config.yaml
n_experts: 128
num_attention_heads: 6
head_dim: 32
norm: "layernorm"
qk_norm: false
init_std_up: 0.0361
init_std_down: 0.0085
learning_rate: 0.0027
beta1: 0.95
batch_tokens: [32768, 65536]
max_steps: 13284
Below are experts of layer 3 (counted from 0) of a mixture-of-experts language model. Rows are named router (the router's row for the expert), up (a neuron's input weights, with its number), down (a neuron's output weights, with its number) and show model dimensions 0-95. Each number is 500 + 40 x the weight over its row's rms, rounded and kept within 0 to 999. Numbers have three digits each.
After each expert's rows: "comes after" lists some tokens at least twice as common just before its tokens as in all text. This comes from a sample of Wikipedia text that the model never trained on. Tokens count by the router's weight.

# expert 104
router:500510578544421453473440500553572513479504554435455511533447567512447534465458576556495460533426452495503523491525479532516535523464501476560456459480519447518477604448537450547432455545570517465514506548494514459548470524472444513497457439478479524457442520521463537435508534537473472533
up0:493477510521485505554485498482543492504565556577487514568547517509446503503446486496541567554462431543485523431434452425508521497508513507524476479465543491567541437468528524573470486428467616449471543485437444446450567477507526518442538491578484518486547499484483550524542452522460539493
down0:511450524497538479475519539557507527513478566443533472504456426499468596510533550550458418548570548497517501509508531543570559531465459551501574450542558509449505515483443555492471529441484445504551501479471495532436514525499535508537511432469524530526448465528489489501498498480558487536
up1:462530466498553506523483471444580585535526520450530508522495477547470478506487498494520558461526643533521522499498537487534472600472543506479439534489486513457467498521483462411546521503464511539506484443503500493535515504508548512504433493476483551496463511531487490537492437499505566500
down1:471465555535472451564551494538481492466515503521499526494500553470457501463488500525479453490540400387536456566468386543462549445510491518518461523463480494523459549434497493510521478479576506496508429544440459485446475502496458514510511501525501422546486511454463474469514486552490514527
up2:480461486526513422535514524569549455452491496558564520423474497537439528454415528551427484385454453511518505465495538494488531496552479533554540562494455492492453468483474462498504523525430508424484506477522463505467558556550456486556552498497491488582515550419497453548511557513525448453
down2:493550485497462479543524486463562450448488412546501504492551489477433471494510518460489516485491550430426443465542517610536456421461541416503517483549539503490474494542483512597534489439500514560475509463495506573527517497559541451513474514549531541509507561600515525497522539492457542486
up3:491503474463518500495525467473495521517528452438420521525475489485476492484473527453529434474544453584518491389556509513482523490424485539471522539566502479484527504378439532507573510541548560525452487475447502542520491531504515465456488473455462503542479444526538541505506437480555545532
down3:553527404489504468551518564515477522515458463512482537520501514523546474485534486547498508537537530457550485479409574525503461506513535453521487579518505511487471462499559482486455468496545431604459441534526521485437533507440523532501522578571477492459498574501492495435434557553501462514
up4:501530455478497504515546441464537488493491483494521541437489499552518439492570446523537517428434513498485516514423518406426489482477456556408470563530477553487530557427528539453548463508498436544487463491533499435500511523527554478504490489455460564557478575438510538495483578515478492576
down4:432519525531544410557427426464433443425563476480482537548554512515444523426471452496505496458565527522544468516487473547510499480493459445526525540453550544468503420559549492491468486480530527542482527536499545459508475491544497518489499522477503487472471498584561513475462465476431480496
up5:491571487412515491420515471464568453475494540489536533393490513481460469462567503488490538447578486493496466514483534498517513489459523493597515519495477545492487526484579515469533458481503403520450546592542467495505556559462590496522547561443486477535526485437523481485490596449517495461
down5:511495442564470471488518466490495488480493497486521503548482476514502553457404536554505441527427432453474539555523442541552488541570475474498523498532515528532499466511555528584446547540479452565486457538487501520469432454519478530556529489525562475500571509493558499503602533538548386497
up6:489463539530544452395592522573550449499497489533492502523407496505576511508583515445495505505460552401430503504474550449450490515500463516473495507485475516491524503490530470461494527528527479534479503530462475545507554518476561446536454459521509469513486550491541489592500579479503473492
down6:538535536518489436469462499495484406534468429532494518549530502430439518495544531489455488467530492541465463548483522542437501508491530550483510453469536490607514486522575446459516543507485525511513551519456555504465500505581525436436502485562464605495517468511456486439508419446493441509
up7:513484604631492508532434568512562561485519510472573509571544514559494455509528549544511541499475505494496480555551462517492540491467484481496511456483442477511529464502492539509413518446512495451554447413451482524478537487543461556416583403495469510489519511503526520497557448486442541496
down7:452480550518514523490546511493549473503507529463513495497510469438500488481574416447480515445473491530498507497470571506520511496441544586504501531513514509525547491504525479477562458562552520524500501452576456488540525530486528506518527485431479517513463429511513539508471443417477470408
comes after: "\n\n", "also", "History", "career", "life", "tion"

# expert 41
router:600557454533507514474493503501481500457408526502505520422539544526510476439569486547511511478434535551487516413505453514538506546500526449492488510484535467528514508506530430501467473539526499602556523434549487497541531527499497458484458472592426583543429524489480478496478496508467553483
up0:574518522472520537524426476539435489532411447466467477479555486556506416486483469532562517541525462528526510439585497450507534455468506510454465532563507524563560478471485497470498545525507442562461502439486493503472451480511491486477577479513497552508451490487442456473529467516463538466
down0:463459523528391496479504586463421524454489493557557548445431513468521459529519468493540422528518506435502465486436556496446425510541465513483518464572499519521457453508525519503527530615431551507602542465480501543480405483538465550470532534550523478466474493472481464511546462564515492505
up1:406480526470513534542533509465463510504510505523525475479535492506496529582510487495507499531496502563504440572505482486494520490461478489438481474531557472547530509511418484532438581589542472479427523426458539487492501555513483535504461459555453565498438432559440441479548504625551503473
down1:530435506464534537524558487473520434449548463540542533515458578475561471520419571449504460490534480452469481530573441501472464519465490481465439537508525495565489500537520507585513411468530532495533431533437521573512489470425499561482563562626559555471558416507439481500476527489518441469
up2:484489549506501570461478514489468533404503433494508520449521487429461481458573538504574490435525505500485521520524465482544514518411488532462511484485503449516605497610479555536471504482562395494513496458525444551546505515575547513538495495540484500480543525474530509510448476554457505467
down2:505539464514403502576476493511476520563560521461516541479548508551477567535499497431440444554535496515456492492512517526503560518476582483512488461414473507495493499549531501492538551490549495400484474521463512543471546439479569529502502522518558487471529526507523494480502535499546442532
up3:489461517513418522468470561482518553512588515584494419545514528495454447490475519466437469466436538513511471474392453538489460496433490446485542446515513491545584398556426516472492460508461523500499550491560495521482555496535526431482475435546524455477439452517554479474522473492508504549
down3:609500459516436524480482452491518457526539547494474506509499521510500507506555557500518505447492539411505427526380457495469484440477496563490517526519553520513496564420568487484510454557430468518541469533480488460455482491449505466486430474479453501486470528461485500466483533435475539490
up4:455490537524442507448449492529516552432454594503472458537534458594526518503424546513484480440524502526438489496519498437532577497491435563484522452474484519476558498524484582514526552505530441504570494507523497451469398514545495544526480517504498482551479471499486524574495475519478508430
down4:420517458454493461456533551440510594533505514490491533552528491586529508483422534563534496436474467488487505514452376546573453477476493489525525535500493577421567513531522520492548446441528479477443495589533485453506535468494539431489444544471469519454488542496510467483482506489507540529
up5:515480563478540546596598525553464418500454538519579488462616542479461512508501484529512518569509500507536575503503536514538535500515528516560475499455452499531475501525537478542492562469521521449482419513422491523456478511534523468443504458519434476509484528503534464525405490524482488486
down5:477495472513531596483510541506393488444431483516502528469535548542445518512538537503500442479529500498439495493525495451533421507481506499456486486436537581421577460496481465534515503504515499495506375557505515535447431526499491530516511519500464510507513456574600477454431454502519491467
up6:494513575499488497507485454528459519490437474546530465498462487502473565515505479525489465529395463545478507462462520455575539540433513491483570488536503446457507534548522480465511495565555540479470578549500463513501504481510505521527603518441477547507460561517498465538424450493527523492
down6:492443466510563451588483459483483469470570570502453414456451489423439593510426514532474454524464485517428502494478441464456500491516452503500473577569524518575527508458459475498536500545518452563513467472492492422473541488509475416452498500449519493477489475499489456477522494520526437541
up7:522469518511502463482536469482477499443490461567507487540472477524503475475506474536486557517515577514523518479494510508490526471485500475526476499460488493506509440469520526510562457562533519507487474501581496479422468540486549475510494499399479530555566465504541415535489448517490484472
down7:487556494493507503554469526476486407558504499491491462438506487441494531480545525461452550534460559546502518440483521528557515520440501522508502449440568484419474517471520518497512533490579530477488486510605508468447572509484513481436529542503497440508562451410500522526492481481494401523
comes after: "the ", "of ", "and ", "a ", "that ", "his "

# expert 10
router:526535427452481444413513487597493536494491493462454530499505482483539474470482524459494480527417461514540464439577526499551545523504542499546459587493455504513416439512531480561493500513545527517557478517566569476474519538507471458431462461537455538524467570484501537447594510508458494458
up0:460526411449549510487615503452515469463465563494516464476489511491516511569497485522511495531427533512500496524565549472540540436501480473554581467486460534524444489475505487507521546515534479409476446518481524600522539550466559495466522505521552468499485526485453434517471514492454505458
down0:557425471529458563513486449519545523540488547522515495463534508504481566509384525559483493448523566528427540515492539516476480383496470525453524474506542474499566474476474447538489550588578482502567524468564560478513517490460510483505483539441538507540526582519507494465441419448508445435
up1:503510492464477461517481536497576588502467429503519557508471500554575439481542493607524497564541474513574492565505488527506541501502510483506558487463459507505556497604483476462545535486480585467502469497568527473524565537434551509514483510467496557462513480531502503475480491524514505478
down1:586466478492499494507517480557469544421473532474493411462474453547476527531563497467527520499528504564506556518540448508552463500365529490472532489476460524433536565438475478518461547524523564472457536520534469447443562491523504550516478541495547454530488504533512549514558471526549529473
up2:481446468508431453527473434535479547525537504519563478512499420557488497493435545525484565454513504470529520472530520485559516488539431540510496526500522452511531480538570463563495469509430516491508472495436485482527480594470528480415520567417498563496478529503505504503541533432525540524
down2:533451435545410487564501509507502506530534562492534493468585433523576535622495568551462448451525527559526516436480520466491510505530551599491476422516467563498499475460498509408508522423473481496528528489494505517486589499457557501415523495474601459532492452517516478496469517533552512507
up3:520520431453468571533509471494434460540523478522440467499444539503541521619515565493487494547531577528523497485499502455513502513480496509490504522539467468495447518515510548398517511466522544455494493517556495443434419497435569453444418521513523546500447537506494536476474525510504520515
down3:543540499427498500439498450420545464424500465576497499458522546487537521452446510521542485455462487503517457458494537443482519516452566534527567530535604484547547532540453527529445519544505584579511453494568434420502540555542494493489470489551475504522465437429515558505449513494499494524
up4:610536450521560530498534523512507456552449520556530464472563526489480474533510525509480482494541461537642453449495542457450558570481444524524545510481470549533487544508473461490481509482603500470559488530490460486407463520514466486524518521513526525529454508526540485511508509476458533485
down4:462520513530473480469491559460531589488468430491455491533451538408510514414540526449540524515578516417525490488528434549556443522550455536486534524497587415498514427533571511499490549565466500501502471477530553474557530521501515500506506554481555502511497576534475481512447523509501580503
up5:488528533557557488544491513549467503620474497509482496527515499501583503490452481507493483496479527455515462527464530445482579538495503511556526469491430531603503443457562498520536561498491494535518523490498553503456487420562547426472527536524510546507559478541535541529561546471507496588
down5:496467512513556515593458479528446444557505511482487532497543506538493409485492460443573564537495536470558472441505490543506516542513481497499453496517485526460506442515492476432442448536458487457506483499468562493499483501420555419470497524593500466508571555525485431524459522468552500506
up6:466506465465512482505521513494545544576472421527529516452450485487465437557546561536509490492460446470507469425603487464500518531442506484448532484453462439464490492533551494496480585537494483598516470498511503493505487456503479514497528530501459456587508493443592449522494518546514543546
down6:503463478521544454587480552500507476529524473459464460490441542548485518517485537520530453453495497517518462482551541505534463532460507491443472488506481464539548502495512466530533511531515473488471550480499529545536540463519437487528542495511525445433531524490561581491483480518531440523
up7:502498429509465479472522488522524477512526490485578499576535540501470502623544509460530558533471428494563498489518511482531455484460464440492473594592515473519498525507501415451509498542438436477489502451460485463532428548513498409532494437473510530486468509481456458516519485476520553518
down7:505463511458505492522553508478528478534484480487531466477474515460491536601487475461494548552458512474528455485468477475529503481543511516462461560527500491477402491492414481484553522455480457530482514438459539423539460532521504520504431480486440550433507472406482584576486504475462485489
comes after: ". ", ", ", "\"", "to ", "and ", "in "

# expert 114
router:527575456514531572444419484524469459480436479485468512567490445478516472486508549505486478509532564501573558455452506537506516534432558400432520488574566561559386539498509483521479459501573493538518533438486573485491526532460516505472460488512527536530535493528460514465484543512491496509
up0:443525524443513532506539489501509435529527511498558458485471540538478504513477545545477483487482443554504550510550487466528549560485491492478513535490494533482465506519398465452536486518505486458408437526485564520495530433441524506524468510558500535509547475506493473485531448494604476437
down0:541458466502518547484497465516503455499493477539453510461500495435507448494494571523492536495507436493431448475543488501460490527571423554618438489474490472466531504423474509470469454496471462442457562508567470521487468522519446490500492560481454507551398530475450514531514459495509490582
up1:453526469534553506481510603463417551441466531481513517515540522554550547479460489496527500540512526557467587515524518526553460451436460517418514433505492487538484505498464516470522500536525497514558464539550464480505508548486482489506550449503463477507496473501548551519486448585520428497
down1:573504533397471518531487558525560488532494536496492525515471500466531512532579516459407453493454474490542549486405468409478539492512553519411530522486617523500500437521491531465518563538568405477430547486459448513447503489494505542499488492536511498410510533505461509464494553475523496465
up2:430479536505474452485468522416515443542479499477491514532552512533528530534470490489464532477444474523434516493441476520523565547487531478531538463473456534534493475508461418495462533401393525516535474528611506531465500507470528526473517468479486479441448581553532504564474443530524543491
down2:455518489489493460556482474463497481448469496461550435506541469536508438419511473501460479453484482500429493482511485540465407542519498546529499538453481433463459439500473473402494599469414562524490590560550456492548524525473533497523468540515579480468488491499509506494482528551471438508
up3:572461516517453484519533535543474461478436460514454491451533556534483482506534519484509476471497468530501535523508520552466470525419486473451492508510435401485482450487455501473493504484521563454586412507572515501516557515562511564480448521512480507560480469445519544472541472537500493443
down3:516509486528444546521457465512472441464509480469442499516534523462568486527506483479485520514525522441521486461455585487506574540498490509494531514498567554512503491554539554542439552517494503459488501450481469484564502525469429616496551492498532539459517524525508582530469564473508488521
up4:468518473466538477496496499404522460558462524567487502527527533492553444480507491414534469548432507538470506520528543505536422503490570509448488472481499477530441417458549461503546526483478545511515547473422480466494523516523482486566480537496481510424487528548562506466530540547552494490
down4:557493588571529533515452480474470480508557599537551492548440468442552521470520508507504535546595491467480519582495433496454532593445482493433551422512453477470464493622460501480472563479561481556536479479514563523506462461503423507491506463448467452492468525492431473446437423525520469485
up5:457513488474509498470453502498490518517563481418497487536444540523473499518438554505477517471550518489572512533628511503512422441483469494505552514453586460428492465565516462460515501463465459480496510493482494499436514540523484503485496510458525468454463524535500564556513481499499493386
down5:446495496489500513481458475419567439440587540513564502514535470427521550486536492525527535495497509465523439526513492466448521512516562454529485573527494461514550530559432452502510554425482505458542443561480477500552565482461505479488506508486481512411564482511430473488502484470453483554
up6:496500515409451490445490549519445502460441434508483412496471520528539421520492465476467503530537528509483542420551572442467409500558471462483494478463543517525527481487418553536500428462545589476595448461460561507429488496455541515491444490485503481507568503488519519538556461496519472475
down6:570529504478531474488498491449518476518487488487539481582477464514468518483497497539557512472464521493566520482536463528525480532481547459466486544579518496510596568425510509472477475543450437491529565562530520547541488500482488500547463588524443551451471497477481466525573453444463616481
up7:461452471510470495490523501540485499434509506507560530488561522442516541506504489446452496514520504485430496469558545473577507600462454453474508491486506429429518521587515512463518455484517461471444484439471531520479488487518524501400533572472502475479527398521594469517535440386520430499
down7:491459546573575585492440547461510461474498433492497510481477504471529482491578437469581489534528495480510491537501534544482549537437498555466492463434474492517408519450471558491439466545539506455437443542510510507552548576489498513495500488479527586458508558534489546490478507478595456514
comes after: "the ", "The ", "a ", "-", "his ", "first "

# expert 57
router:545513437544455471511462555504515504500525519498463548480460489441477466521433465502517488502531525452480537498525590547479467494507522437557456478517489528518458499451508500546510443565507487527549506488475538484501521536493483497437482480574416555488521569528485430461490448533465459441
up0:496476431486518536469500456503507546408525453457421536508488430501443508541495555513579542489514473537565488455501482526483464452473524496545461507575361541443455546489469504438471470437515533521438501470601524539533445459489427441470528548515557490506474525460505546517520586475494511552
down0:473505500516517521468508503491515499521529500439457471576502533471473586489538480501486562508495485525460484542549504537499512590516558540498522574498483457418509426445469496493538440479538502462458560461529503559496518528545449469531519447545547461448545470510468522587483524460505581503
up1:457448506497442585515497523463522405523462562505552542517501540529525510509459524512558486505500520518503518490462490450503547509474550520503514521517464564502548470529459479515480557481470490494472412503509452461502461497578506496393551494484478492417522460541560499499495515574528469447
down1:552517448431461504515559454431574480482529501533541496529474487503513520514483490508523480489420448457529530545475498499480471477433507518522522524506478506503545484482519546444551541503514464537468561552523495456548501510619524489416514460430509547519457432560485499539490527503535491540
up2:497511504519505470474500559525521436412546477472555419439487529505452482522468450586494460508473496502467521486500406522514566440461552490504424477543441461460503555496553566486527471520443453459467455509572479532489482434557424463444502527483410555506549505467453561491423473568507525570
down2:464464569473392518491510434462462540525548517535516502507487496511581540439532502496531498467439423566489552487513531542502523511500459413527502443510534496550534496504518475501483494459516552488527493506442486460458544567551465496515582481454520523514434529431527529493563577486567501518
up3:536563553553450490484518457550484501557498510537486428560443487465465450455520529466525490503499519505470504434447531490502528515466556490508512622599518529564469454517519512487497565529497508586502506492533468522463525539460455493593558417535496578531528539529567469490460471508518495534
down3:440568517564534572528541510507500472430512491449525529498470426527453479496505468531535516396497496455492500538480489465510479523496556534470569606487513507543490512549482525508415430546478577533503473482540528456481515438509414465500421475526456594479502543467478504527427527534523572483
up4:517533480552515473454526506512467501498495531536446465494424498519487437556522504573520504509544480519495491571479536439479570504469515501470522438521431482483490558592474365534520504474515512486518455507473508465594536489499555483462525502574423520561498530514521492544500516531455505550
down4:525510502496457607479454455530455531463479488477505450529480469552394495538509514433505504535492537396522471491473542456540499443471585511544473468527453580521514501432489472472480466484473498436476541415516578527549422539472525431476477509544445471492513510424467576534489410488517492601
up5:555577529499508535596526493446493543457473479474525511460430448434458478499445486472449458524520497490597461512421487462531485444546483452491471566478466505489403472496530526551521443459420519495449485525426481527438508552494498459483542513475461542606489543524487478508530557444553456511
down5:480498443452583540538552502509519504535506524573481468515459504436564453521506432452517476476553502450500502493528552511514535521562524496471526598527569483496519500507519497472465509573482491518588514528568467507436513528428560469561529495496543521530494505479455492447575496463466576492
up6:518546512538479511563418464486463457510454505471544526470498463489557527559527501513460517450559504490496515513494465441522516474453517527476513489527515464542517486499500545500494552589551459563504498537566419558494540569511496484518499502523456525486556559457578464459469440487488504549
down6:438498538422507462521502475458485374478532496465553535502510450434557477549519475494502507430521579494549460521574491511500481516495502570527495454494541489527434477446532489545475483488483571573579498425537550493463503472542508507533449534455492517504367506445562447478557424454510487465
up7:498571528510484411514531510546434459556483498561476502539523430527457551562522501405548519597481492543447521495498492468514450491445408469536530475547517427516511505430484462519538432559524521542523520435472469565500503540463528503460526438546534438516511462521498491510485554523486494536
down7:591489509565497442532495518487534555508473450458512549473521530476411589453519466478480499527503459494512444517538539495500460478509526513499524487497516489504493503582464466554533533483471500571543471512513412505558542501461438424449491476515413499477519456494513522462524574456570404542
comes after: "the ", "a ", "- ", "of ", ": ", ","

# expert 20
router:543465492464496522473448482461516553528494492566507489465584465483446506549495491482490487476547568547503475471506513503485477481473545417514527533457463522583565499512491474481510511465477487636524469524516484454533535487538613433492493511475560563538472450561512462472529567503430511523
up0:505553614550523579455506517545469482448442431497490488591462495516465455475515546522497528537498511497436508527468480457520519439559505518526560486555492541448481452475523504444410548532427508420456454488502548580562492489500487563529489511590512530519553497457487447553533507488560506478
down0:499551503443468523499489488508532490509483487467535466474509475514521542558513498528479490539541478509525457522436576508529528482489459551515562433470531488532552505478501486493540501530504515551559486547478437553491531483462419441482549461524610522525427535462433554517503519423520495550
up1:534433500566504531493508474542535543497508450542477480489458519529511475519536436569433584526440430464523516511514503466511540501492504434574562550537604413460494534505564513426488526406494537458504491625474525555499479485478518493542526506449485521525467449476506521467540520524458497508
down1:527539479504518482565479546445491492542548433510460518470553532568474530528442424523480497532501533488490531514462540503572429468488490473495501452497527513508474437527410481507523550435488505503482473458470526467492540451560534485508493544460501519559474558436571498564416550451477531473
up2:507554519505520508528477569554510492526449506525485466482518527582537501570519519520443542570484468473444469456604522543497517502498536429506482505514420447509527460524520479538503452455463575491493509498549531418441518459507460456465493528499488554523562453511519495515538465512518555574
down2:597519503538498502520524521465563514434473487540535479548424531473441606518512491465524540550530558464505492541517485492439467436526570527480480445441533503464472521464545531483460490534503565480480496507553552519502519499540496518488490490475531524484619503549477558493553460463512581410
up3:464509470430495581570485449530549515470491504501505510470512484529435511435435536487573506434521525417515494527565515495519470531519538587488448517512474433479499532487445423543499452575515519476496489485486476510503481541522545504483475489526427520575516544444546465511485583516511487472
down3:440508498492512479464512448542468494610521543489441536493443468517493514518571471463543452517472529530487502510453488450454458477448536578544499477543460514497439535513505477552561542498487455503526450507444524453542425591423570461486537504489493453468549539542530457543514435536511495475
up4:500522509454508474527489462459469515488499520517479532522561495493493560435510478522503498491527536495520504470543577508452492494553514424477497507524485547464528623449542518484504467521446552436513500485410451476538464519507521528571507462527478489427544525501508514476503464495504559482
down4:465485469534528476482455507595513445508491534505476519563448499429487533589526499559459486507535493493563455545502496519516502461498533461488480393529554458520474515484464553449528447537570533523478490529546462460469535550539503539542535473499610446510525464492462557475526549532497518458
up5:477535581486549517458514517451545483554469514492462449520436513484433536500522496502572505558441568520477504513487506548428508496474539496493434514540478455613494513508488573508446433511478474542522543480462584490472502448463538467483492512391510499411551468494475434459534486522426461437
down5:512539472475532469511445389527495485496473433482467494530515536610433559471520460480450487519491446479525570460491527570532553540436558512483457497508458502480521481431524488448486452460500535453532569459554468479504515539532485573473487456464488524487471491446471628533538531460509470527
up6:447494464532538547465495523438533511478539519469518545493520533510538536510479501519410502527550564476434497486471536536483447537484504505479423443435612474443425514477495508546453491457580486490524522518511508547551445493471525514562474510536504400489513436482462509522598534530432515632
down6:562473500465584458462513547528475481438529496519546541562541506489450526492502451536521544490529507512451405497526555541478483460423498506551510579516482470517494536489515439463408538445483481498563481532448441479570536455516494529430491482542536498475512446486523440503536494500420539480
up7:420481467456466415507509453465452515557527486505504508498480504508534526509519533509490476450464568469607512450539537597522510510458498438450541518565447556491429555532457471527545460511604498530490518466461505550405504494493457453465478445488499523505511429429550526503558553522492531467
down7:512521486521519494414494547565511489446459498461452453504426492495557458510557501446504507459464450427454480531613561486462505423516578486512536533498439458530490489464519471513523535484531497511520479462521480507503534529500447544597503497510497522527525529491452503482480497459515449508
comes after: "See ", "\n\n", "Scientific ", "Personal ", "- ", "was "

# expert 94
router:493488582453473457496473443527508523485508519456449551448546566477463494453448462511440509477465485474433498417534536546562519519542479466526492534518490517529516442482527435528541445569540497590581496484497531510465563522520487435472464481543382479518506502485462528459528501502500484449
up0:542536516531485489440539491498502501473484496497462494506502511491486543528473487519512501484454488539454491530538483452556512522422421567411526509520484527510432401518466488498497478476523529463466432560472394476554494512441560446514621393487485483429478540539475424520508494425488487476
down0:521549466515467492451503513505492523500488470474512541459462467446553505483445473504487473486520570467577499481476446504527488430528539567540554520487483548397550460548480567500560500441565510439455419491510496477541530476422596482481454462441554451578531475489514581465587425491490501485
up1:487455547500486447523454523424521450483573471536523491559499507593508482457496495505476428565470506539505529503527553502479533437470505544578459516541512476490461531458544479473523519499425518484487519500562489445543555489501470501495505535533518550482555514509476465415571540489469480596
down1:487483516507534430570433503526537549578552507560552433534466489532465570458474483499508482585521439479490584558546525609576566473531447486470508473517474460555493508429510483512456521470432526550564538500529482495499539486506472527452475575524446504512513475540508395488567467526472501473
up2:487509470500493565437518482498401568463505532480497515458559522448490508461571469485446540534438432486533507488529547475468491522490516495511514502432445541460453539492517545431440592499445510486470483551506450564556498511460505544426526528528478493541550465504489485553514578518427493482
down2:511470577503467495496492586505610547521479533439498454491497444491510487480511497514505515571438508482513529468566540505533609460517489548456456502515527420530475474577487462534488430554537517490476502483525497548510495490506504469569578484568524503554515475517505502489539522495480478452
up3:514435509460500475491533459511550394440560478540548516507480467489500528507482456509494527498461504480464454521474379552499566559519526537508474467556522401505494557483570584506526477493499450491483443419498501525475578475512511446572508543494484497509539523473498521494494472466461476544
down3:527437548432457504498512541417551496384412490537499520456505462503533557455510587542518490525534563436487510523508531482506508490535556474515496467533535418492461479503516568493482479527483482459506489490486505394471551515464396542562525491480498566472499527522525549499524472446511457519
up4:502522469431507476579540511483442487536521506541632535511541473487462584499507431439459555492507523520533559457484494533521469511486472610525441548513458544537507553510504469501540539512497476548471486488511484503545406530502575515506497545528547487548519458484515492547488485509486464511
down4:456528454531498522445469490493483503432518522452543505498419450457530554523468512462424495495471524480579502490497541468547466499516576552507490470554459482484488544462494460480424453467547445459479507514466545529497524508488485544486594476477539614393478519494494536467526489467571463507
up5:540460492481464494456532528550504524528536492497557500494502448557493460455487465528462517423546517483537477494501490528436504476478486546481511518537502503436520518437575501532549527498561460534498426526519457410491415420553461397508580492488493499575547556456570586501537466463473407544
down5:442464530550510531540488538467477496496512442532517485449443565467470462440493513491513464474570539540498394580509544569475480496527455586545549464495409526478547532447532489517445486505523515503519494468543441520496454566466520496539530427460526496487470488483519506512483490523485486474
up6:477502568541493496535475441504460555522524469517416521518545459517471463425475521432443536487451501541550462498526510506513513485544558481458493463522401543540465519484464491420503467463481479554485450474503538560436438488477498499518499502484462421513464483558494514490487513498504595441
down6:544570468515526506485525412521433504497469433486514536517522545538516480559530454552432503500422484466513561526545543479473445489552489511482502484491522507515492485501450484449487527487476531541548514540516569487483502503574547410513538489499448469448505503507544509423495495493464509473
up7:498453512541535522554497533506496537448575533546558523526551573466499475479491463549474568507518565506499556528440443498491478443411481512473537506480493468452502534483465467488445467395420524526463594491521522485543514524510530532491434465560482454483525511444477513516457476503506503505
down7:512496571465552420507605503504499568517499517467560571518496497485490455427509503496561493447514434515468536534466592461478597444505443503492572455453546476485469470505539443529547483547464468494487478497499549525485483556555470468537507459452358480511591518482478446531520552501442483484
comes after: "a ", ", ", "and ", "of ", "to ", "in "

# expert 125
router:423486470537473454490456521558523465461500548464452505464469543486500488445479509517479459470488461424523548476508529535459526521512464499473420426510444521449464460456509469530550473507536457453542526505526538506547463575503461553512469462561436518589478569466481542462551480543556471489
up0:448402487552435532553421551444540537476480547463567498446499506493464505497482476523530539500498436479556534574525499476483498485575471492544472512485482519449535495499540501525495520476449454563490482497443486577509478509544548468470536509489598450625451461466472463484466453466526575470
down0:517481408454503419502470466487552533475466475495491491475520566530449522433454568474521518511469554463478525454451502515528447565521450558525494490545561523488453570587499481496495525552519402522482551441483519499501505464469539463408576431454479507537459485506574512452525545499478500462
up1:397502449479448479492530568533495554504562493549511471459504485557510493499510603554523482450432514500565525452547546483489447432454453507517549468514429517456475551501487532546460594475450466504505495452530434531560510491498506536485550514544553446485477507440534538568520504434524477506
down1:511527498496560463479478520536491511495533522439469507522504493530488462553469566520523486511437615557450492482514605528542543518501422502537538450574501582499471503448538567451465533517509475433554443561502413487474456496522505573524513507425466494507432502445498513445436419545573515557
up2:522442486530508483460485491521506483440570556459495452484523567469503505487534547550510455448562492529544542532474464508479494533484505474545528443534494529494522497458567544476506451506551513572444514526544469499462414518533474486507553495527429433542559424441512462587388444509559516507
down2:512479500517482480517543523532475472481428491580496457427490520517467572420470524435497538463483497485490456496470433457507486517497456493488519481481483469517546425389524572537512536487524457466523618438498544568547477467539508447506526447553502475533483466442486487481492514521539452449
up3:470400517431531529484485499525516491483536436484503511532468485510531557464491494479511543405584469480422523476476499489546510422497489508497548507454511524499525497485497444514496416458506480485478462491478488540520484536484558512463502439549513438573458577502540516594515496466453471512
down3:476525528452469544547463485476445473429516473557616500508577537462496552561452517453510533494457472462499578493472525505552465490543521504572529494522522565562521450557490514484498511523513521475513495507462554414458515548458529389522475478508511538499474520484466529527514424490523542449
up4:515484414485507528481539430495533490529427560503536511529532517508492512500633507480517476489496486534452520506505510493498479516473464468520443522531470414557489481562499507522485493457490498498489571485536521497524419512561477520558469510395565532528508515608552452521514534530476512517
down4:467500456493489470476540485482527520466557546445462498515513529505438501523498507529477479483468465551462480522550452493531515447468454473560477461388497493539606526495465536477459471527507530573490541504488551473495559458460485524482503461467542463399489476522586544502466493497528522525
up5:500433558493514463509414491560479568551519501534463502489506529532512466524472399565516561504479513466532528514490407562582445443519437584483507517502496545501497507448478526538491462485431471531541499467516514545494510437491491477584469504537511531581499487462510491472475496505493493513
down5:435509542472496471485523483531474502442512460488439495529516528509517442558485461573469489527474506468522510473447451558523493513462514469473535499530571474489502552493516572492540454485482484490514518430590456553506516507499467519662470491505513491513412510497483514468526523473480488494
up6:463522511477529510499578544466523474494492507473484447497437500518479494529500494440522515581545525526546503553491454551384480503500495603544514482506493546500477434512534574507530476491505492509447484412479494514452412456535547547404529483467510456531478498451465496538493510521490472519
down6:529504486491555587504530477430534493527453431472515523472568507535499555499552487494516541500505501500528484442555472478498545481472571544516459480502479398532568483558494521537461425491476456508502508487491541428497579467472506457534545402434486470521453446501518507488505514487405467537
up7:463421529575513472552495531491494546495435528566549548481489491560447471514502458482447495575490501454557478478433507557458472438492475533502432573511493561455518565482527587433553459546514544464459546616487513523547505509500478490521471494434512469613523481457560443469430478510482496477
down7:509518447530506567456475495518481478506531508608560527452544509452490528476518523526505495462462574511477485512521529461480585472494542507589505512503543509502506523489465521495506579445551479503534499507503607455507522511453424464501509523525520483508499562568524480475441481480477488521
comes after: "| ", ",", ".", "–", "; ", "201"